config.yaml
experts_per_token: 2
d_shared_expert: 128
router_score: "sigmoid"
normalize_top_k: false
balance_bias: false
lr_router: 0.000812
n_kv_head: 1
norm_place: "pre"
rope_base: 10000.0
init_std_qkv: 0.0451
init_std_down: 0.0
batch_tokens: 131072
train_tokens: 690300000
Below are experts of layer 3 (counted from 0) of a mixture-of-experts language model. Rows are named router (the router's row for the expert), gate (a neuron's input weights, with its number), up (a neuron's input weights, with its number) and show model dimensions 0-127. Each number is 500 + 50 x the weight over its row's rms, rounded and kept within 0 to 999. Numbers have three digits each.
After each expert's rows: a language model's description of what the expert responds to. This comes from a sample of Wikipedia text that the model never trained on.

# expert 15
router:557434529593457415488492509452537481451497630506604659507481505436448559537540526546459491470476367453540499542506503411473459483424496483561593540465540622544601484355594471389476546494523469533503555453456514567526490564527544497422493554501584564403523428581525531469543508431541563495460545475459428502418425452479584525529502527497449518450480488550482526457452478463449450535511
gate1:501471529491566460514460442444500460491514494593642503505464522535503491529516530524465501391600475508495444582504478469493467542454510496442550583436510527509517486475473430419495508509565496508528461530437550533556553564527494455517518428625585594473490507485484441394486526415513395579470440521388468453458423477489581416459501506497595503441502510490514539495473460499480523570572
up1:543513540430467475548549476465505452558446514400482518436423532395475487518495540473585516511468477586561464518574434472406463530500500502442445458397488522539501531442507554568520443505484550552471483534480449516468537447525590520502524600471465512414500478496510487457571505451483440508467529456498501339549552494413541524511546481413473485536488455516527525496433538481471530617488
gate2:519401489484555431575502485545493438481580539474612538446547455464474540502441487504525586504525549473561509512507483425514593460505520485578523544545579558487424519448547487502554448499534496513493504430451541495550460350512431581420512529498503494517579523454454498513461580522547485564469572473563582432466437510509474487504456503447454455437505576512512547477401491565559505534531
up2:521499493509501486529489429501525549467501407488460436431616449457495472491486398490483461559528524496524459551457538539466528457420592415467495633571500503440570499416458504513553556453495486511534547424577548421487527416554556480466381517512482492492552486474516560462560553523424478533391522519434455573456429460471510538560535565541494459376476562492458432557488538519533382520539
It responds to: Past participles and field labels. Past participles and infobox or table header labels such as Publish'ed' by:, known, released, Full 'name':, Notes.

# expert 41
router:524462478545522441530478489380486560430504556476475550542446554549513516502610565576505540539466422486529495534581457497437507520520541541520433549596472511506540461488570594485496512460482516437523495424458570482570515449530452503362418618478561447449550493410486473408436444490461531536497428563495473534500571560438479431611494490504502504487561556481479480505613432428546425541557
gate1:434500534532529466454482502472489538529557549495485565528530553475528537616529535570464486530586528528459536506521466516465488501456540461567555480477550419458485425596457570502482458495572504517529485428519495527439518510490514460538466523494629470362446540513557457536505454562612474521439521534528401433542476466501508542503536632515517506509540485518482451542510499437533456580465
up1:456548658481498446349526431442496432477551541485531409526591504490501519577525558563398492555548579455489493489597510562439460471508525406546576471427507435458446426511418549511447495482577386449555502511534494479500469472491499396524468512458642468440461515466543466581417471518537454477456514545559459541505495609493529526479522501454590500567518530551459524490524526499444464534492
gate2:558439453507468593535521495511509501454510575478460573510530475610573497512489509402517526501527497510610582442510519548568541519529432404509478504572574513549517475466513521520512520475524491523452547463461569517427493523550424521481432454524445422481471422492519556442492512535558520602536445389503533556529494541473427489531373452498546433505427561511406553551482596471475491495475
up2:538538451505561487563519467556483550395474534503500553465543458546518455554587458517455534416493398464574453573518376571571453550582410535457396536548555550643426527489517544497516550560533566406457418452491509471505470459519448467481445517626439423500498581435469549454521451516502498478399452534479557550385450571485420476524401488465498468560509488516446496600575435495487526547537
It responds to: Locative and of prepositions. In, of, on, at, during, between, among after nouns or verbs, introducing places, times or possessors.

# expert 17
router:546565525482501570527475512501522557523520481517498538471603499434593409582522557469409442547491512478578504462544537491510571542528527505534442460434549490449443494440606479408384580504592496533534478462502531436509574560464553471497435486537559504494491392491543543445418525549534454477492511560445636460453468482432533555535564505468494496553525533559489505533455451496536519470552
gate2:552449478473541568508540533447460528574486498503468551404497528519577438488417510491549470503593527463542574469475551489423588507574468474471417550484625533520540520473556540555494517471533448525487592486483448561433573396575496520464625521483489460528571520516590441499493553579541503482532516458579580507505486627488577503507519452413434568507470560495408609453519479359606577490469
up2:580530492519483516425495538460418488557574550546447464461462511482558466482501561552497542478517575545533497419478548450486528452592429443589446524504556508483523420549562423524415508498513555488528493485509546474468473486505496534448550517482507573541550458453515407470522459560524505500561423565635483504527491568473475539506556555529496533423417548427466559469503522425555640442580
gate3:502508534395597437503419416509445541599487572475527513425480442430510427569462439535429471497491548460559524570491508570518576446567408527464488427530486513495505531564482397462564459482542464511497542520443491385519465529513533475499470430471462439459410469557547439456529471541466529607425480429523517433539545538612534542583477606506525475497517507584478495473559424494527496529595
up3:499531472519471418558493450445432438493569524430527489404515495482484399503499400609501496486546518491521525533468474451416584455529435464546489487472458475527569512538489481482513535440509501535553480541546549455506479521411522480526481428527442441496480429477474422485469486500479504596461476560542496434566516473512506568535475443458504416477497429503459467509577472492592538484512
It responds to: Coordinates and infobox symbols. Degree, minute and second marks, N/W, plus signs, slashes and units in coordinates, area codes, apps/goals lists.

# expert 12
router:510538557596524466527485463438586499578396513542491529551474515379604562507542493441473430516499507571484493595534433576448376526457533558449535553474553570490526502530459507464508559508417420471556531525461548582563480543585529568455387528419472473495528439497477447470501539504412443491429532530575526538465500501449511384451399485544490509499454477493513455525476538472581447482546
gate2:451482512489477600522531527572467488415511511491538449465492564495525462489553567505475568573536543455453555550488486504594572493523515472477433556534572579536582591503555509564615540445466494488533447514417476543546480459560470462574472518519426519471404453517487528449526459512486430592509642485521526526445434500564455383461495553506538535508480477520482412552563477521557505500539
up2:476556546453548463482479474502494538519447435611482456489470488469423506498488483550504452452485533508515522507516595426547526497458530479461523544445435520491501535458573597519521408597598506534560500496524442505477545557465511505532477561568517504550472456493562496380496511509400559493433505484452514555567494497552546608521440525545585481467569517591527474500585425463468530468487
gate3:557568523544477467422505444483486632488507509472529407540435492467497496496506535467492491488577536511492487559555479496513474487488439484505535550477610529545478499540446499453557546517469429432533548520469484554463511470581490588503460418435530492483452470604355421474467457411464566515419481546488507440517445481545454422454505529502441486463565514414515461625570491495419493498531
up3:567525528455582558485527377429453517487516491528630484506525524438606414570482488555526564465436406514440451450448490537428438516577460501390682551535500437585380387516591543506511521547506523531441509494473422491505502481430484524568517560553531566493472434497542497459483391440575450470449466475579593553427437495518478511486410505494609507548467555481545512507510576471459502539595
It responds to: Adjective and name suffixes. Word-final suffix pieces closing adjectives, nouns and surnames, such as -ious, -ical, -an in Moran and Lebanon.

# expert 7
router:500565533531424437519481482473494469518494580542525508564562514461496546516532543495472452545534425501669502497554469522480442544493499451525446467512531508452543485476556541460514552440410472482506466502461381550525507516574447514480482509598632504544515463467512505484493455466386437519472548551523582526466508519552662487524437527525538527506448455532485453565520489500480447560530
gate25:478590548526584528474460480465516528495410546524550474594501610540432559512389522525504468514510475510427471507538560503507459577498474483621534460497557509512532427512472524435690474446496523484481445488508566517595477418502500549502467462517384529464525466486482540475462426524558448581462503520490454592516390400452487474548524464501483557497496396460534418556522484516534423438495
up25:484442467480455470460432533443472502510530438546544495603462485545577508477586530598507493471585444415458579526514438549464479499565492424493543465519549483502491494487489459544421483414456463512492511457518494483441507583547484487427460530501583514498505513613489418544493363555482509540531556458537510466526464489458548612521397486414486447556490506518543530543436485545475438530543
gate26:512491506491522563568481464447453482553519414520422446559564535509387541609474607525474469543534475551529563553438518497595495450409492525484532531552561542418499438541640467491561496507537431526487533441439441434474486530561441531540565512498525388494521503495404463383505487427444422400475452548592443493437488606399567498597444486458441460443454486522538507535430491494431482519523
up26:507490430503473526569553581474528544407507546502561550479507437576402508507447456565500479524496507399508474497512399590461534526510522474559451359514501449457510531483534527537474527555467484521507466520477500587629446505448474508525520440513497556423372509419508525469418430549553515395551434506453471508500424473439444562510484481492454464555456474520542387505430524499559350376559
It responds to: Spaces before numbers. Bare spaces and opening quotes before numbers or titles, mostly in dates, tables and citations, e.g. Saturday' '24, Badge '"'For.

# expert 34
router:526505569440567485520474498499541563453475487628571543594507483546546524479501535535508572489530489463539549564514484536552475504464563514496487471462556592532472496475514490542541506497559458501512499448445424338515542558509478549474449531548555536510509436518594438497543604492574446499495559551522464536504501358390550484567474492516522572538468487514460429414550488432514507492525
gate0:454482531558429469660481515503458464409517462533584449533512563498478510474492484585495565523514521548512485560530567553546483458539476466561548537485527515562432492553528487555399462494454498571438580443480512403508584411480511557348433495514527501456538511482492515482490599441548447501443527459519476539499537507511450463493513421551518519611460503422476409536515543451422466457508
up0:702537577470490474482472500486537519398450481494528452488568508415520539489567489513488613454510506595476467517470459505517465447543469443482447501496578433538463471484351507588453503548457521496565483521464469483497452443469509504516514531515538511581481529489396408467535381479499574525415449394502515550467493561537480425484485522584563559476471441524489480494524520501618497471627
gate1:516535529461529488550521555522490521485487524551451580545410473411450436524535550481594546499481467525520589549489477648621581442498404485557476512570572480522590521494484568569547550508393524448529480472459552532535601492448528551450382390547585551476467421431556521570533435583516475524562546520505501512519470451496562448553451452491505538516417493539454457472474530469597469585540
up1:586531501525454470546530583483455526470425501503455468476413450519468554458571539426464493520468502435531553468574463461566531589528478379493517405482468485526461421576449443560570489545542521608490478533469469586515515451440510604474541489511582414566445499484480474473424549578506458525525353514518436482513438518399446533582483429557449491481535460475442590492504489433513382599636
It responds to: Foreign name endings. Middle or final pieces of foreign proper names and places, e.g. Doos-an, Cano-as, Io-an-nis, Zaka-ki, often in sports tables.

# expert 32
router:511580547499505386511486375414483574470512526506560585596585521426454437541604567507418425519483469589504487469596475519438518583565576506485513517560524485489561477421515534463470611485504409436508471531535482424487591376565504498510442488557563543475537480474584435481506431433425495579490458526497611454533561449468560469507427508489560533424428397610467417504498433499544469558457
gate0:547479528530532435449503543503507488411452488508529551449499562576518421587543492449521431578540509505497440483541427482499556466438550447562634464452486492522495451598426460628482472506455478613472542521527550524598467464516521418515466471575524491483505540491476494524521535523499510440532457527573549569584561450476454457451390507485492467488518459472510561448476536594600439413460
up0:508488508541534429489491517533430522426545536446501481531568527503500457582474471518449521569644498516570479552539428503485484397581518362421432516507528532595551571490437487526508437548503485585503440565614546549525602480542425530471494527528583468559539434472546522481511531479425502613545537475490497513552502439522461511404440482517467541548619406545477469496548520458449536442466
gate1:454463435492504455495487503469490521418468509599521515529551483542465563508447495455568467566517464551513521465584460553513423481577554501509613501549442565545562514552520551481543529478505477463532583503524564570459519476471518521559617434612497421460522527507490489425585536481472457477437478449525451593485501543519473490436367527443509446553467581434546419459405554571569429563508
up1:458509503501458490477468487500434560422510546520535522536497521381431494530568505474508507464517492578557525489469396552514465524519537529486530448536465399537497478566495500426429533422508531458497403512544460496520531469403590510537562452686530476504443495515522534475604438441435585530448489394639513558514416517556520412505456505586502462502418506413401409489431548563509398568498
It responds to: Articles and determiners. Articles and possessive determiners in running prose, mostly the after of or in, also a, his, its, their.

# expert 19
router:513553536459484429521487481489460499455497565574539524505610516459514515531549546596456471570462477448594485518551496533456462545517498435542493406622521495388521466475523541453525545445338487430541455506476410490550490400565443514468478515567640510435544455478548468496554464468390501484468472500524527534477553495425616473533466535526519523525429422536459448581524481464455483547526
gate0:539519535486509452542530384543524448553515493552419548556548483436440481499557518475515511491473457404484454485547466556502486514508439498437611530458542487525488453397524519508437460474580502632417550494465446421486492486484487540483491574549495534503449426504528475427560536456642499557398497567543491454461453494409502362545522381515492463518485454490504477460587528489492491528454
up0:549499402497578461488568535464430541501493511563556506492550435500509536513538526513537554483470460540573570488488500545449515468480494457544581475438491546558458460358490437517471458522505570566583524531536551532483510511575484480525461502445447481517398529561451366580480502418562525533578567466496488454469462532455612443516475438528535560469446563480481508558558528488571404496535
gate1:560471574487468531525441457450458538516484524456462562448440624481507506585445474455507489406465523532541497623517506566467555459509565541464378484507559520414541503468488522533586594498625538477544442522466488494484489409455559524464413505577447579446514397458483631546585527523512450489420507534564505530482468484539463573447539500504374438454440550459449485455456559473444466462524
up1:508553489535547534483561499516483561451567477572508531460524591499373562502550482538501505457602516472462414540425376552499489409562477467484510421513473478482446410378557536533476468437545464556540417529462483519506474482483428455520525521557464508476541515506514475367539410569571507549514458496458478457505475466512462496421424537503490493506463531520564540362496558529495526528478
It responds to: Name starts and open parentheses. Capitalized name-initial pieces such as Sh, Sa, Ka, Mc, plus opening parentheses and spaces after place names, e.g. Hamilton' 'Academical.

# expert 25
router:544497505524574450514501484489530499483518509491533536589576536489500509500554541577468519540464453445586484505558466504418480520507528466542485467579492489412603461478519508488550538453469483508527481495458372394534518438588473519465455526554627541504472468482555530483408433486467540515494409549525504582501526478455578552554448514520549526488489447504482434525536492470466453545524
gate1:462478528477603457501449500472488528453523503565523519593485459451519541511548571508490526521567494421541543494611404542486600496474477520504532494380520550405572515392562496471457499438445495603514439428450454425469448529431514584522457528462599483503486438452496561561441580567559471483536459529524476501494524515527532461475447530522502593546557510524439425415525519520490481497532
up1:576462523493606493568451476455499493424534552476531457514549580529556572476481586542439535447532497475526525474550407510435599486402579436429543435542631577432529546451446501488509557520528478525520574480440461466417555532472572557498492614437563446536458514463541515451554546573498495443517614500489488468608432496566475567456489491346458496493562565463478414402544540497467487508562
gate2:490524547516564474524461481420513566547525409508527548460539555520549553440429527552507565486499434577553489451533457524460544588483526578408487510508503638464418523511521527523485598465447427536419469472365490485473448486545529564376459512442435621475491476447572454443436523658459563526469419521482467499476448498548526511527414558497453485469477509555471454479491512479436429553500
up2:502398474465484394476485452509499519553464471506451504350593515475478511463476553489539517552526443451507451536520452500493455521617531498449516511569502552493539488500469624489520497515493533527504513496516473461562508474405442546525512494516645499470456585487487415521469491557551505472409482468491543495537526478441467532499397531486602490537511474457448526498573537527429481512539
It responds to: Prepositions and to. To, through, into, via, with, without, after starting phrases, plus dashes and hyphens in date ranges and compounds.

# expert 36
router:537544532514492464537483484470563473444437553490523542541598565467513531513509512601482416580425516475606449511549500521431455548527522462525582422631503505481560470465541545466482526455411496448503458469462419511557501441573468516475462528598603550429557459486501485508508484451429499518489483530505564483509538520431607516545436534545540518517459422522484447552520513496426482560534
gate0:562553588443553547577484513476531481519561469557522496502557448430525437526474580510427496567429487545461542578468472540488485579506552487548496499632447597507553445523493525521570541418448488503489518442497542512544401518486549553522520491477470570572553416458470526413443572505571436509495526474504503509474503492423569478536458482554557511415530474478444468570439506482507502461485
up0:513472493439469490508524488467602497551538548564458507557598448621453471496494505489510500483487474445539445536564499499504543505417493522444520388572430471523488533534541557533522569531454470577560546458435530458492501445503510477502453405566605510527539529451531464509517527630489546516465464456501485410486512449515528513611500465559476516546430469435479471512555560510532487550376
gate1:484449542558493445600521461557507529471521522501576514557547574504486558467450491488548518566574490410507463518515483651407485472512528475586506461559433575460593521465555573414503527473415447468474487532544584516539481546483484536507572532489480508450474453460403554408517577490426543484511499548469456469580509440458433479613422529434581466537497475577465484593491482443521480534540
up1:482477389462376509605514494468460480577472427617514467470563501533411405473546561564563570443533573540526370580478491431546500575472500467570436485499481567518545489497522496411488531450482571360471498535561443490573472482429525476476481521460471425522510457468443528458516399545516495480524493504495516534453417523514502544532540559521463455490533561555422510505486496477539547451501
It responds to: Sentence ends and LaTeX. Periods, auxiliaries like was and is, and LaTeX backslash commands in math formulas, such as \frac and \binom.

# expert 45
router:503574540434447457534488480467545524487457570524531526542536560472492528516526528592454497557463483472562442501527463517430472538501524468535508446567516510492510446456542518475540549457392461477518468507485340488532487468550489509476456539640618505478522488476451468502538497480366515508445472521509540450502481461470609494536441487515519521485426431521460433606517470463409466554535
gate2:583455521540449570543472402464445509447471446604588540532502507525532501500549584449544531588452536512506372553482486478447455518425460510494533449536576427512508425497487520406507453496481571543554450435507409457530385558481451460487451461473474420564427451538493518543464508475504556473507525480483624412437550479509474530493444580470523541445467464500514481394476481489462557454483
up2:572523485535480527436582423575511475427488540483453570460548481459472512544493566478503555544396544508415429548418503595467385514460514489505584499509448483473481408512503486420548627539523540565435551475493534483449471391501438563504436576536418511493450540521489446510468471469524594579532478526603558455484504579416488529540508477521453494516404435516586566396553512624572510527526
gate3:494507586508511423495469401498434514464607493444459580411444447527477524524549533550481493548555494408522556565455502470487466511481497518531470524601550525444462443472441551506467498529484451522460501517604421559460446496585502488534511492556479495378488375476502495506476457537403527461433494492554566536466432450406469481530497495566422470540473499493421550465493471543490579581574
up3:427522517475473473570479537488500518571568498400559457539528512491613443484543496490465603483534471531556469472434491522412415524471493539555477513532488465490525573495480492489536543528539501507491433432505467495452502417485495568533466519588530415452534471530489470462517531536425496537449371470469498401565478445465551491456437467566489521538464463437466487444502650593463498400564
It responds to: Foreign and name fragments. Capitalized name pieces like V, Van, Carr, Mor and words in French, German or Japanese titles and citations.

# expert 16
router:510447482428466554524499511472437520448445528590470538448567520496586523477461519409493431499486499456587436648483536470442546475635463512518513456484522553525504518452586518469439515506533453508583431501432444453462498542473469527482471560482524524515464502503553465477431462481474567521447506470521533415503539547478556479478480501590514599571534534490443381579567430430474387503524
gate2:494446439495444456495397488571514513510324562567492560515428518499505544560483531397496422442474433510548489515586451538503518513557487470595534500466479496465484508494457534489513577522487507576503463543468502546467539620449454559545488435535489568481489521514570395573498496542489508489430467469510481519541454447473483536555423471553456532455465589574489442530491528538400506564568
up2:434472439509449479505461524470465533532426595526482447498409416524485547551497483514507430432492475596560488511544438532513605537546488564618483543414506531471485477501456498450516531508541539456479420583470478561480513612429442556475551398470477628407476546470467466558541496511538454505472462543493458509607488472529521525544464526510435518465463541533508427506489553534463605615475
gate3:547531497549503507537463567452432483459490443456490520519485508351465485580562503441503488474432483438491400408527503493454492458528505506443544544455422574491539489500469498536410533549549491484507495484447483358607499462470468365511519512465476544541442479410529508530558483478503501486425465467615445470442545524367518412488463568483505585489479523498512499506487386490459457536544
up3:523504485512502517561487510539416558421514529547496593550567456403491479447485531476531434494475384465455448563513435467432493432485534525471509482481428542488534456504364469545441519550468480533454523453493462391577478549505486392492520516406435475524481495493510543537482435455437540477472492505552512459439506498404568466488469602584511541494541503516478496464584445518406376525569
It responds to: Capitalized word starts. Short capitalized pieces opening names and foreign words, such as Re, La, O, Pro in All-Pro.

# expert 29
router:502497527413510480518474476440418504578515520436556531471407579478505513602539529593402494622544532520457519473550507617563477567485492483543563543478486554455532466459504535507476459511515465476521431506444404535536513478509365577485546492422491510530575469349455600518526480565551517539461548556573451594486580434587533510562418554495572535481495507569526469502481497508471515542584
gate3:500505524495549499473504497549447478509541476472451497446548542561501477578491462530503545522361469505421404516529443525503507521463439549461514558518530503445594548434440485518554445511582546428533503435566354448637503437385449512512506454396522540509495604498526468511531537586573459486496512631535503515515556436459492443483431439546469561478437541472481460476515527457553490507573
up3:490487531452477514465459495511449465460566494463469473443543532420470526618487481496500507447549448487505506490513442474499485538539567455488467568522615478545528573516507518441470516502487489476537517420564410518550487523414428514538543501402495502511481572415486517500492523578518484461478585500541442501501641411494480478449424554552451455478521496522415525501372575490606471527498
gate4:520479501423485527486458518503611575567554461506494553524538544564537476544565562498465445550540478465444471513424476592469427525520438463441668467510555512485441514421509517563433393606413507505497516393495484495518567467542503510432596492507511569520470501379540588434456529550475502437514443442539470486463572511452453473545445554499582478491540564517513510523550463435492521572551
up4:493520555541418526475434533460562492495506458462539437498585603532530464574523492482537436492540619503418445494468486582525394406472519419518511547502466479458466485450586491449549425579483450357559503487474512472549513545477533492567521499594568519479551487518437508548483449507468506495562532402617448598477469523478488518577475570506574478549489493489353443473544497442463492519485
It responds to: Adverbs and modifiers. Degree words and modals before verbs or adjectives, such as not, more, better, such, so, should, often verb stems.

# expert 43
router:533520532468426444534457464463503482488476594545525541520547545489502513518549517551447427562406478465628474511558528516446525534502449487546528401625531498475478476484513556454525551474397493475507439484480430554556499427604443527479489494573657487468577475491499551487542502480425544496463475523536546484501510482464555498543439533517512506504451419530470433578485485459460457534521
gate0:489466445471511566575467514394473499488535509482533570409483500515585544514469505526486454528466414520463473521569531541448545468464367542477530477533530488407509469488490578508437515489432492503542546396473497457542515627510479570467467488455520486467443466592501437478478516493471479593467497584414522445588468479433422558448371520475474539441484509478526407565593464447567468509556
up0:529515522384513512538554494470435544497475510548576555345401518614476576461482549571493411508518565626475434531563497574501508528558489525516576437548420534566528471541558546545521552525458447524533490441469499498419522468478534516512423485434540503442518515462474480529513528573553486466435487531491501363544532516564584427416458447455534536449492558450469436495524520488413491584558
gate1:591499551501491507408409564557499511500574525436520601436535601411500510508470552409493503544445533465516492550599558478510534500595453532447552332544506470404534478412416560453495481487488521522532468540424500509571536436516486525508509483475445542545469426457478472475499653452532467550483497480517556502460496531544407476474415542520429591461524456531419443560449496428535524523526
up1:434467524521610490491531533409448500532526513440520584470461508444504592500563424446415558523585497496527491447485532424486542497422472442513407366574563480502496541530435543450514576508414493487609446435486472452507445501516507471509654495587565497432468467529418615452558461464429407549526420489460512465456509497428476518447510459385575515431532424520451463487631491464560459513490
It responds to: Parentheses, commas, brackets. Opening parentheses, commas, of and brackets after names or foreign terms, such as British tennis player '('born and Risurippa','.

# expert 40
router:521529525500430437524496484475493506457461557481537531559569559458540544530527516463473465543476458500628463491553470533463384522516456482524481442549528522507496464477511544485434561467330502434502434495506420564533503449572475509465462531540705478405467495454526469482512514425388486535453469534505495519474512392511590546502466520530529540546455378512483456598547506459537457532540
gate0:617497501436493491529440592394449419511522476430553591478532509473530483569533480538610559505531413466574551441560543525442548495498373448487475550514472561472570440502511416479508551479520409424508403446572472465491487526455402534484505468510492476477542442453530485507484517468489457490536464432544526440387477562504498483513448463510483532599448482505388476404523513426467456544528
up0:490571495554521489518442435616505522417490509494563501513521487409493472515507520390553552487463426507544480469513520493491508505516549547513446448513469514528502539522536475478480468539508598562526530504444558494564629488566530538547562561479506570507553532463521496490528582542396523501492494517616534585568597554494468442608528640511553499430404437532481486507517460535530489522491
gate1:540465554599571486552439461481382536560537492532440533472506480399580455493491461486567582532509433547513629542492512535566477540413507475547478524400495488476530437427433530529481510381386503491438453542475450553491566524496503484485500427530519512496451510459459458456512485532550540580488442459562432481520546560442497519518502480429508582575437466515438473517539509500468377499563
up1:440507532463530451496430421548564482539477439517634478467519515393450504432444508516504522535501564500518497528480501532480460512524454449507531583455434476510483449471563502539453506512544460441498479527462575438499516435459557431450513473450492537371500449530515466469456443500412561520462555517482473541414552483479496584509466459622572501540509521488526550433538563422427415508547
It responds to: Words after names in results. Tokens following names or dates in sports results and news prose, such as nationality codes, months, British, scores after players.

# expert 11
router:565482569460405468518501453475518546468573466500593555575630490425504573507553506545455439504402492496565524560496536484411443536486537557475530492514563550573557511475505548442558560455470466463556478540486492575509559566499526549431480545637501483456500440402486516446544542472525564470474484583554576553425600503405447567519505500534521590484417470473460493487457510461460465507504
gate1:512431569486581540490482468574494458517503503494570472398432542538529496531558487503479419423490356548594505583535545472528552502507461555514496484523414517595499499468358496541481596529493458459506628481564460565474547534550552556416455490498412561491550470466539483536416537495444563483426472497609516491394445527492512515553489523503482392610565555584457488497410493475473447487523
up1:549495641471533531481525524494390467406497614461523456430546415447478470519482469431463505451563445604495520496475707474462626464566486522508486404500470538565500447498486530472434578482481524483570573515546521483469457480546454558462469432539471497490563482434464518491437542487400620471435453465503610426429568518530519535496501471568495553615427539512517511500459489427454445388454
gate2:455497405527450483487505433569519391541457454587533595485507540487567562525586454485517495616483466463468498478523548536417506578521505480530452461421592564532490486500543586415453455467537465535506436526451456495560521415448572582449428479469522459546515430444550502472504525520451562346446500538468549511417556459470456426502423542491521575534571473556557488465563514447489459511487
up2:566535495532411514483470445491539477568472566524538476457553499501503612521499563466480461534492382420498454520550477437473467503442554564533439492497552501606486472510508511470455536584512446472453598537467540587491432435549508488467480500461438474483541543479450506491452584529412554476534495456530573526406513497463403448519515482419539484433446481487484381563501505448467463442533
It responds to: Plural and noun suffixes. Word-final suffixes, mostly plural -s and -es, also -ing, -ation and -ities, closing nouns such as tax'es', terrace's', daughter's'.

# expert 20
router:516547506468468446499489455455552491471515550530525538542555523503534543547519534571468402565405485443573463515529509512404478511501574482532503423582514468484501493473522526473442545461364481464527474493481375509540526499590498527481456524631623500419578471467549530479482484435410515520476475534520534496484480413444598545535482530517516518500476447528482437589531502433514464533535
gate2:538527588616613549557338433525584525534521431469545546538494436513512505441581418436417476480468468498464563516499573526463484542568528558526532483552504451563491577501499598459520560480409484614490501542412540510531486528374505513494512494530573420535446388418622567493505461471548520439487482579508504522504555508575494471461398504487517478497481479524502566532397520442525396498520
up2:513508519517524509519466385548504518519474482453532501490518555557492377499535531501524474463609471591579547464549536481494477488468464525453473437406528498465514556570483510492607500498403460541463548489449497433485449530494437464447493478516564544508460386451498455558314561415522443425518519616593499461509446477447468593547435506539496490552558417575522477483567491395440430507428
gate3:552520486440598560598487364418585495520483445474528519402578544499604590416519462435456509618532479530506529551512470504414544532514532519504512469504505552530439572464525542449458495551503538417479606454467484573513515446561509505476530421535456439586456455542446482491475450503493471551518533504597455494528488417507438448568469494443571480470497484553485456519506452512524456446549
up3:493377532496630534526535513511538435553511546515441585547521426478529596523552487525462634381472592559537488517573478559488500444423538451526472427563544474516573411541535504590508505460509468517536453456523455474530547498467474622490503604525576567448475456417592549556424583493467492541529487472460475481481595609460522433429512544567555494573443405528442490417566456636526482493526
It responds to: Spaces and scattered words. Bare spaces and year digits in biography date fields, plus odd tokens in species lists and prose, such as closing, human.

# expert 26
router:546529492455463459514487428507581532471507520526484535394524482545475497509532516510492513494489523456587463509495403582549445581567407493533471429543505554536485471489526616526506514449520475610587484535500469520467524423577483458470372540498470472535509455503464519454447514522577521497470542596555603519471599492517422561531477586516544512493518532511375505613489526492475488604477
gate2:584544494491476388479563449554502552510499550506504522385474482507445517488518527489465419541489486453610457483516408528499486443471507523512511551431471579550564597430502531529576501413590490538544494528484476421508499535466521547428519452526449547518568474483496449524398495479518472645556578476534486499464551481499417540503555505561388601504543513549553526539424475477515423494456
up2:461523473567516546542429567399529531484521488543545486606478475597446520578511473461493486431466517504487479561461478504450550521639585529493543479484542497446536532458483468526475552479457554446446482588457644534501490584518537615542513541439520504489469517508555525407556489483487540498476518472470540480530534492464572421415420498488479408455460466487449556368524546562506484439496
gate3:595428493518463470535454515444489472525507507422385484548484535446462499492488513571498497561514528513539506505521475518573438655511407598549478383522419497520493497504502433487586496491511546384532457624469428569489455487515487520422465421454511545510503500478544551441416531501448477524580529490513460530368559535503462499466440603524465499575594501553541522581601440557509450565530
up3:467395493551497517480484469442448510532513513571536433460519620536494572485464535539500503554569544530574504533521473415538463512543466596577536466494510530504456463504568428438522456466575499454560510490489440562522558460550425543528465560426546433481525552469478507494531523430524502432604455539533508565427469389577468522506435576510444525613480478491455468611502552469442514512526
It responds to: Ordinals and time counts. Counting and time words after the or his, like first, third, two, season, year, months, former, in sports and history narratives.

# expert 42
router:512533511515552481537483472458446545453520571526527516486534536470518514524555510568472402558426523452552465511558459505407455531494478429525480397600525510493509474501538522464519528442362489475506457501467449482541528450599470524484480542634636459479473492467545512486553510472411522539487528537507549560503480363513552501529477517504523527519423412520481444633488494458509477532541
gate0:510424519481537492536464436469457445525522568468470523527551454504497522509608584433595545464564491496506559609640511556540456575510457432533567465503528583498497437463508539439517489604513480517553540466497413559601518513540460504520487464508505501558541506478537484467530423532458557585445461502488502521477505460528513471488432440548523571508423442593522456469514512504527433637544
up0:385525487506482587475412471511442557511520443485557473527467537445607528478558596542438484409489520579515531519428472472541461495495500419495470516497559431579545446502512510420434572570506444471489593470512462538536542443535442476405505415448450497450501566484506441446516456525417500495532457533435472503516487490500580441464567487540405480542583479580428462615457498439480459485568
gate1:527565527564561527467444467493530455539481491612518515429480424495584479574508510568404495475465502596446463495658465510537574494525564425582478544466494471470519425497588504455515535536484489526450463524526452536501522423453520524482514523514496503416401548410495589511455603508498454462465543518498496568536473460511499555483480506477509559509573483620466414539573519448459429422526
up1:570440507532408556541437511530484540566487471470498519467497460519515599603498561444493420579593499582389493622493629585453481507514511509455516480434393532540386540540462526500482423492472475511517457531511482525469499496414488499543438474458474524462517453515475531491469491560396516421601492450524524469600574513479549500529458521394489525513533462482453589481417550464420417456485
It responds to: Capitalized list openings. Tokens opening a field or entry after a dash, colon or the, such as given names Chris, Mike, Richard, and spaces in career infoboxes.

# expert 10
router:534443509497446474535500396499477561495459560558439479512591533535502526562535549562468471526543508595399501598492426431480521498582518526578441464540545528577572466431581501488477530466585496461494419454488524598496589490502508566522536421448504433497597499539458526534563507490503423486376550480553490453554499539579470449559491524546495518543602493552503445507488451469493486495520
gate2:424525561525513502657432432485447480484463485473497558510516450478544432594476500519441396471472545515461515561484504452483524535462532589490564400560578559582569468459504442380537468467617425484389512494546468527570543525514458601427514389506504503515574506565555546443440502459517552579501469509527550554588475516499563484594576540551546519465558529532472398451468522480490508493484
up2:416436553503451556572483365489508493516453527580471501540515495532487439554520503500579512475580473511445494556512509523421475493478549575494476518604435606512537471551511507448481461474597440468414403422455465532577582462526472546469548516509424506490608540505486599463505586480557496534460465442521507585474562537534574430514533464631564539551533531524434423483524486412388523511573
gate3:493550548513436460554552415436494487508399519450486512456519450498539551504515519453575493528503589593501476580459496457432447571462488533539465535527552454526547449458558472565470505523526493414492556617569505598555496508500421539535391560431548438472613524605432538549492453574438526476564506474570621529466590532466479457502434533499493458518489487591406598475458504449491564373537
up3:504557527563418470525509517414499501491433462589575569516478537461513519546458445490525453581523634550476540675453552463503504545532518545470528523499528453555454541493511472464522420514474476510364588556577499532488533537407428540508548573563543572450529536476453489510495514534511554464447480474536513518433480507489490463513471467474506422535553585432394500473477512508406536547483
It responds to: Early word fragments. Word-initial or early pieces of longer words split by the tokenizer, such as s-er-vicing, fish-er-men, L-in-z; also the digit in 2003.